Experts of a small language model.
Size: 14 layers, vocabulary 32000, 48.1M parameters.
Experts: 336 bilinear neurons an expert, 1 pick a token, a softmax router.
Training: a variant of Adam for the experts, 712M tokens.
Below are experts of layer 7 (counted from 0) of a mixture-of-experts language model. Rows are named router (the router's row for the expert), gate (a neuron's input weights, with its number), up (a neuron's input weights, with its number) and show model dimensions 0-255. Each number is 128 + 24 x the weight over its row's rms, rounded and kept within 0 to 255. Numbers have three digits each.
After each expert's rows: "gets" lists some tokens that make up at least twice as much of what it gets as of all text. This comes from a sample of Wikipedia text that the model never trained on. Tokens count by the router's weight.

# expert 0
router:127112126127092182099119122146159103117147105129120145157111169150100093150109138113106147113087140174148112183148156170175141097112147103111125107154169103150112126141128098136108143109105137101116142113127102141126140113113117141109150091119125135150174139076122105154110114144106134135131117165110112185155109128125089152123129135138145104111128150134149105130129115176140141106158131114112164115139129110124099091125133093125102154128112162158144116135184119113118131136124097170071122119127160104109101136143115097113126146148129111186123184103113142168133111130104099131132147176133127146122094147191110123117124126125128129165164124171183119135118112143144094137136122155061112104107116156123170111085124174131120151136137145165156144189134076120152103121142134
gate0:078094113136133104140120151129102124156143120111164149160110185133141147131095143080126139113139128156135129120177104130146116138135135111134110124126121131143147133146169113127192147069081127165153136117139113185103146145092140099154117151122147102151159118148108079107101151116132107076140134139142131140121104172110137102097127119124136113132148194096102098157077105131145172135142142137124129133137139142135121108096146105178126112100120129143091112178145107124130102140157153138127131142172133154120168119146128159142075137097115130120128109157171108139146167084103073120147131111097136144117123077133152115136132083137115123132138155110142133137162141122127139152140134143162126092185155096136102115116170109087102116118135128125081146114072110172116128104114138
up0:097123137103117135118135156124104100117139164075162148141152156171120111120130097098132118147130105142138119079158084107135120179087143142129140151114130144141117137177068123168123114123118112124103121126159136107100186126134113132124162142183112114097111116144124110166144111144160098123146124168116161148145105134102142109143181074116137124157146160114164136122124161110132086182116147151139052095128136142157101163124133109136135090115112147127092120136139107130144143120162139105100110140138124117101127136150115147101130137113147125153139114110151113134167145120122119141174133108082135113122154128067126126142099097136157161107094162121101129123091136132125120149117084186135087128163110107121047115124130119135116127080112162151108087128121147117135129091123118
gate1:075104122163111128167117105123117077134152142128107130138128115128108139100128139157132086141106136098131116122117151120143140160097096098150121133092111104094121123126153152126122141139131120197134126136151087168082157125129110133120129144131114139176089171117104135104093131120119153134112126139115135115149109132139126117124106111149167200113112098154168154080157152098141110088164129132118137128100161121159134142119183165178126132140127133091125127139150095121127108048112127122134106144114133127088148062105133107127086134064090156146118126140129148084143139099133108118130119071087110105111164137142134106082130111116108148141110126104120150113149138128159184167156142139154118100153128131113144113147080135138111107091127145137120121113170141157162149116137144
up1:090119145129120155094125142118075147097099151151142106150147095170152097123120118139111106151154129087124143103110136122108130108142144165135138131143136152115175127115145083093119136134099140125153137133127128137111120130100129134138124160164131133116157116151115151150131108138086095138085128119140147130103135134051096132123155159114157100130130154107116104114131109104163128102145159145111106084154174120137119071164098186138108116150136158092174123131131102148096146123144115104161127121100102099107110118129143149140105122165132118177100107110166140114123124106155118142148122146184182112124146105118144125143126184090153117133106129118132133119100148120130100136066079137122141117174169103126124119168138097142184111156187132119179143107129134101141113095098165
gets: " of", " to", " for", " in", "ed", " on"

# expert 6
router:152135124105178119113135145105170100119118099108166120129165143120166153120119114125161112102098158172125128109104103117128099155105138188164133129078148120130114108127152123126110116134136107132108129100139136121155090089158136110173132125157123155103126133189146134118143113141133120165164116131140184123097114138102130088130132144151098118152129125134111079158149134099092112163126134133145100139146149115133128110131084161142126163136160150122108083124089124133109145162135096131125094134118118096139106160156118110100128146130148130149148159084166108128117159125146172114145148068128127168140081140147108076155087098119101151158167095131139164103150109111154150117165161112147145161122127087171080159154098108122144144137097064146156113100117112147142128122132105
gate0:095140097108147107086140157142100161162118097112140104167153130118116126126127104095097125152117137102124162130150155139133114065150116106157114129162140083137109155121119111135142132105142125110120169115096183109154117131105135160141159105109153131107165114143115094097107152134120109140163107145125095114137099133153138112151154157087165070145096111097172144159092115174178146130103103129110149161125103141102144127115116094100120092129105140105145165096154128121170115156130101132122164154140136137155122121140111100153131183143125113164118166132118125124139095103143141125109110125064085128106116100129106117158136154146096148103127125125132122120163139169171119137185150155115166093105059150121138159160144146115173127123117139114098159126128106137120145136163093
up0:102139105117132142133133117121131134079125116084147115157143119100149114116110143162078155122148110135101100154151118094107140163134116121109113115120109140120151157111133132136141139116161153138130140129158092152137132093134145135149136142130128167166151076087148138125128118114188083156112151091147152170173162150134159127166177110134168113135134101144120165107123130086136124127127136152111089060167090096136120114128146128156126102126142138129104124146138129109142130167111143122131102132139115124084115138137133106148110093111085114090146155141141098159131151116090107097131136123062123165136105082111184144162122139117110107132145125114120146135138095141117120158117136134153194107140113123150147171156090122125115155129160129167176110198094116181147115140083130
gate1:188166120089134148124126146122116133126109083124156105102070112106126130176118134144159113154112121162116156130141170137157082181122153157150140089094129122161156109132150128117099164111151138134177162099142140131116173104132163154125136084115137101133103105128138155119158126130137121135169141106142177126165139168130154150116114132157142098121101090118101131142151112108140132142101139112115097143117175105156121095132111116139116140131142126158119096123147131140146199119122184138110082172116135139075106130111142101136129166123104120094114108185117111151103130096142143159163118126160129138119106113126139122158129149117143100136101173115154153127112168134186154100139170116150124141138148098105153135092124095128116119118132133124150096175135153166141094121090109
up1:144102127108159102120076113115040119128145129129147084160064118166138114118149117153131176128140154118140111171127110147126107106109138105119112124132151139147101197152149152139110152128165154123102102174145150134147144146106117114125096128133122134122131095136119115127143128165073127091116128158122135173184133105156138149131177119144127135134151151162117140122123098135086110135139166126106153137140101120141099097106132127113146137178139153107103132142143099152117132154169159112135116102084128122134124126099108129157104164130099128104114096143107197140150146135096137121150088132135107122095155101149093141108093152163160085146129132163108120177083146153141153133134098112146120144156124128120149105104159132108114120159152129160138067122142138135145139088130169
gets: " |", ":", "|", ")", " with", " by"

# expert 7
router:133135127099148148119135141148125130122136115113159127130117118159102109143170153124179113156134130103161166123152132163116142162126130140111120121120117149130128158130165119126147108132120102110152123151081093177103149149105120126153115136126137087071109125117105137107124121094162085065142092114207120124138123173131149157123126151115102120146133124124125147105104120094111101131073161091119144087106115120182142109138132116143163110089099096146092173111167123092103128062074114118164141112155122124119109132084140117147105104096152119117145095142112140168103127129154145086123113141111157105140112099078146159150133094135156121129134140133120129168163148108113118122117122144155118108138126091122134102159125116194101152157136137104129172100108142167080104135152135
gate0:138167158170115108118146109110104081147093114094125119116106125123118180142145074113106120086114114112069131152110118147167134136118109156133120122092145116107144159139099123081115133135136143132108108106115103104103123132148147131105136134135086124087164103127115112131125093096150148141162128137144144137160112089166109120108096161127123128132131107123121116172134134153095122125144116077091171166110154162125117114138094118117123150108139144166117117141174148119189149169155118141126179115091116127180168115136137156123150126150133110105124069124112181083167167174148140096123107119136141109145146159153077162140091127138070104134150099137102136119138139123129107154150087128139141171106135121091149136132136115114123145119139157112091138112097109121070115129129106
up0:129125047159149151153112112122146123116144142111129153099136175150105140162145115119188116121108100116189146107133062109134166133174161120127125170126169107128111105125140108169121142125134157139119128158152129090147188109121138136147111087095161125164072137152152105130125119162139175175133154116121161114102110168088132133138104081142157133132121096108117115131151126115102155093119149145117122127137153167107152128136152123116158146131180146086094132128133137140096143092125124126112086144140113110124107130101128109130135127159147109132098131129101133108107107164118183182179171135161107134116137123111174099126152126097144114122108124169122130113133114156139159147123168119158126119140154093108122064141128105122136123136141114109114129141149090125128104134106100
gate1:120131115101120112096093105117160176133165128099135152137088113146165117134084155134196150119139158162111131132128099109147151143179128156141140120113114111126164120153122090107125102114161120108128148130156169092133154118130138120098153090109108135088184128164136147103083109148145125121168084160100155129106108190115090085134074139164149110121130140115142131143193143123137148134112105142135141131186146134163153158161144102090127160181175096158123090097137152124131120147127123129094141135091128089115101120131160141115081138122126105128103129102118124120162096095144140094156136119119141093117133174111115113094121120154146094136110135123139163108115087084122107128151101118145126107128119116142102127123098139134128156153165114128134156114118141119086148127157135
up1:107192143126144133143131112152114095127140115100179087110114103151114100155131134089138085142191111154121115203158114117127159135121178100118122146099128149174140102099137151127112129131102146152158163142136129087143156134109148102142086131130114155087116139128129122089141133144124148138100105135146122128126122164119151118108132139109113097174133124107143136108125117112115111122143116100121112129169144142120099120155152130148127151158197101109142127134145134134131142093155131120125125127127142125095119128123077095151111141139158150084080103139090092181110109091138142172142118104122111136159112129109177119165098128128141114104135134072099129134091133128130082156118143136109123106147138165142153118095158132133075059071135151136102127148114114149090155116090144
gets: "-", "\n", " the", "==", "|", " a"

# expert 4
router:117110073133148139124154103102135124157145121160123111092117121110176107109125151169105118091136131124159145108086193146108145143129129134139090106118132154129115094158160135097150144114110104173127128093134106170137135134108159147090140174111139171139122138113156107112120089145129187148080097161133108147144153134084123124141121118120109168137108125130116154137140147106167090100085137134159156111095151156119107135162126148129135106117154137149109172103115139158122106119145144104071162132081130110119105097131119121150119112151134075114086099152161139147118118115133107103090169139151090128122103129091112134132120103111123077149092115113126189151141132117124158124123115088154108153158107131140151130144125127142166114112162148101088121109183090101161131124098108
gate0:144152116098134126149129138152137147116123150119156162119167159153121118126114104131143128177135097144166122117135139111160133136123122140101128124128121115129193148152107077094157098116106119125140129130130107131167156145086151166131095152159131119136143144153143121131169163102116116088126121170172117182103129107157140168124161103155075106129130132143100103175130164101157075151126107114086088135114152191133149125134084116159151112152125127127165138095127108130125129157109134140103095110067149112173155069147103160113113085117180131162143122137132130157118151105113118088142151147132130118117124144130115160182100098119147158177137185143113132116134113095124106161133103164133108116119115128122112129164170105131136144181137114125133144130117104102133107115154116
up0:109094116113129116081118135142099138121165168136170127136165142091113100151121168139106099135161099168153143107135175187130125122138101125165102084122135151102124144128090118122198105106143101126145154098117148138089136147134148135158131109152177168136149122132082122130125103161169147115069099123133112158098076117143088144163149108097107154146138179134150124147132146109132093134100143085150092073103129123159102147135114115118105119118140168139129146097126118102153092108143125108115123127145150155106099138134123122137122092091167090158141130132120154082115122137168125124096163120116104107129108119124147135150144097150087144108097139168119161117133096121101120137082135139155136108150151122124123128109178122131120106084131157124088108123118097080144125143110141
gate1:115097102142164135120119131110174136144139166164126125103137172184142138130141108128109133150136112106115160095132106126043093155120091123159136127120145136068137138118157146104099153131113140133144109143130135136137157111162128143125089129136075078082121162145166141161144079108103098136147116120109127158114142132124120096127170126104113130115084117136157126145140147108164117182140133124162106116146126098098129178162120134117093110153152142043158128139088096141073145113114164112131137126095128118152182148156126087114119110102171130123154126092142132149162081123124133092128135112090152148096141135088091160124132099103118131165092113118126133106100148126136109141112107136141125135107143118133112118112115125125121144142121107132132070110157148161148100115142138
up1:148096136139166119104141161063122162184145131146134109117138136126144146148108132158149109103108137130134118129109132144096171109148146103182136101094137144095072105137146151177100139130143116134127126093136110114089151130145167149145149100072128139066098154119150159141127128111106147174115103125116149164110128125128105100149091119093102128108110159129127107119115095156137128124131167103117134154119142127135131103159097162107110138137150068114155129137138106155154143125119153095114205171135141123159148138092170102114092120158126101090128131155128094133111090150183150126129139109156139147153145151166096117131120124177086123082116134143141151117142121150111155153145129095144124139139110120106092149126129095107129161109142121127099167135149086135122154181140132
gets: ",", " and", "\n", " was", " or", "),"

# expert 1
router:146131173191147103125094129149128108144104184158087121118122128149115174099147125122082112096094107091123093120097080080151150131073125102132124120139113119119171157118147159133143171138132110122129116151091131114111142096154145136097143131140140140107119144098140142125139122143110144133059108096080125109139106104138088143169091094122133175131109129153122138125143137098150142111158117147149126151135103083133123107146201148125150143163116118100130121165138126130093118132117136180170106153128124129120166137125085124098117148115128163124111121157129134117116120128136124154167117117112144103114189110103173134128138123109132107110135106100145058160112140142121142087116092092165171129112145130090152118129115089109090148123108114117090132145134158137161109099128132
gate0:123128105148172159103121159129114135116098135108144144147106132160159099147121135131103096176129124131136083156122099125140101138135099149105127099111093152189147113141105119143133131134121111103130168071190219143162148137118131123124101116124163133103115096128123108136077110146133145152094122167164154136138078117157128124089129088112165127106110134113138170128182135137140126110127125151112180117105122135164153142150154138146132148156101136106130128148133127168151129119088144140093090155107150123123115144154103107128150116137148112112128119140117112095147154138115160183121107169122136129092146166138128128106163155160152095129194156099117112140154129113161099125093098126128117084129138169108126099114114147117116156122151122131133093104146187157138111149088123
up0:145115147143140116146103146124175147106116109098136132108151143170107112113103104138124123160131097135129080128093130150108135118089143107155126108140100153114089139115170145135152104100147116147105070100118140150168098081127154086093134139108107106133110167131133140164137127148117146139125078135096126170104132085149119201132126145148142129103141126143140084153100178097148137163093143121152130161151142136131069176175093174168147148133138145140157128146122106131132178146096116135121120124156113101149144066167128135114162110115115117113117121149146129148103103123113164132133143175170088131104166158119122139145124151121101123132089091099083125089132144108143115140076124111129104154135155120130140152179113114169131145116149096110143132155102130124110136122110136
gate1:101153129111120148112107148134096105116153118167115113144124161129140098122139104123114149142114168132139159095132190102119134159123161139110107059145088093130140107182109118132079098178113111105090148115093146137145133126151114104111111120114145118103121133095083144133123118125126107122161156160100126093127117129157132149141149151122115092085131167145139153124106108122118145147128137162063142081155094098126120129143156184145137104114151136128116133091078099108148125124120110144113125118079114142124084134122051105148100106121153114172132160118130130103086120137103100119180156130116145142147145125113109130135179116148139124138134132133140132180137143155109120101168136126124144130126106133113171164102159101114088158103122120192118107102123124131121070143132146
up1:134118151146131119114109104126106100091135080088133131127134126127122130110065119128105134126152108100161105145156138176134139130144118130099119091108109166110129114108167125148153105114139102081118107173081084144134100151102132148097159118150108107138115122097127111128121099151180109165108077127135140152098080145113112102134115144117140132120083141115152126123162139149164118112172132112075087136155178149078088104137115108105125109146132123146118109143107107104137138127135082135144159123108148111152156140114135179107131116118110094137131148109108131186169140121128093108130122106091139101098076115148149120151125127100091128145112142140159151173127114154084080128109122126098116130110103165128107129150096189138145182152123180150124131158103118119126128091133148
gets: "s", "'", "e", " The", " University", " School"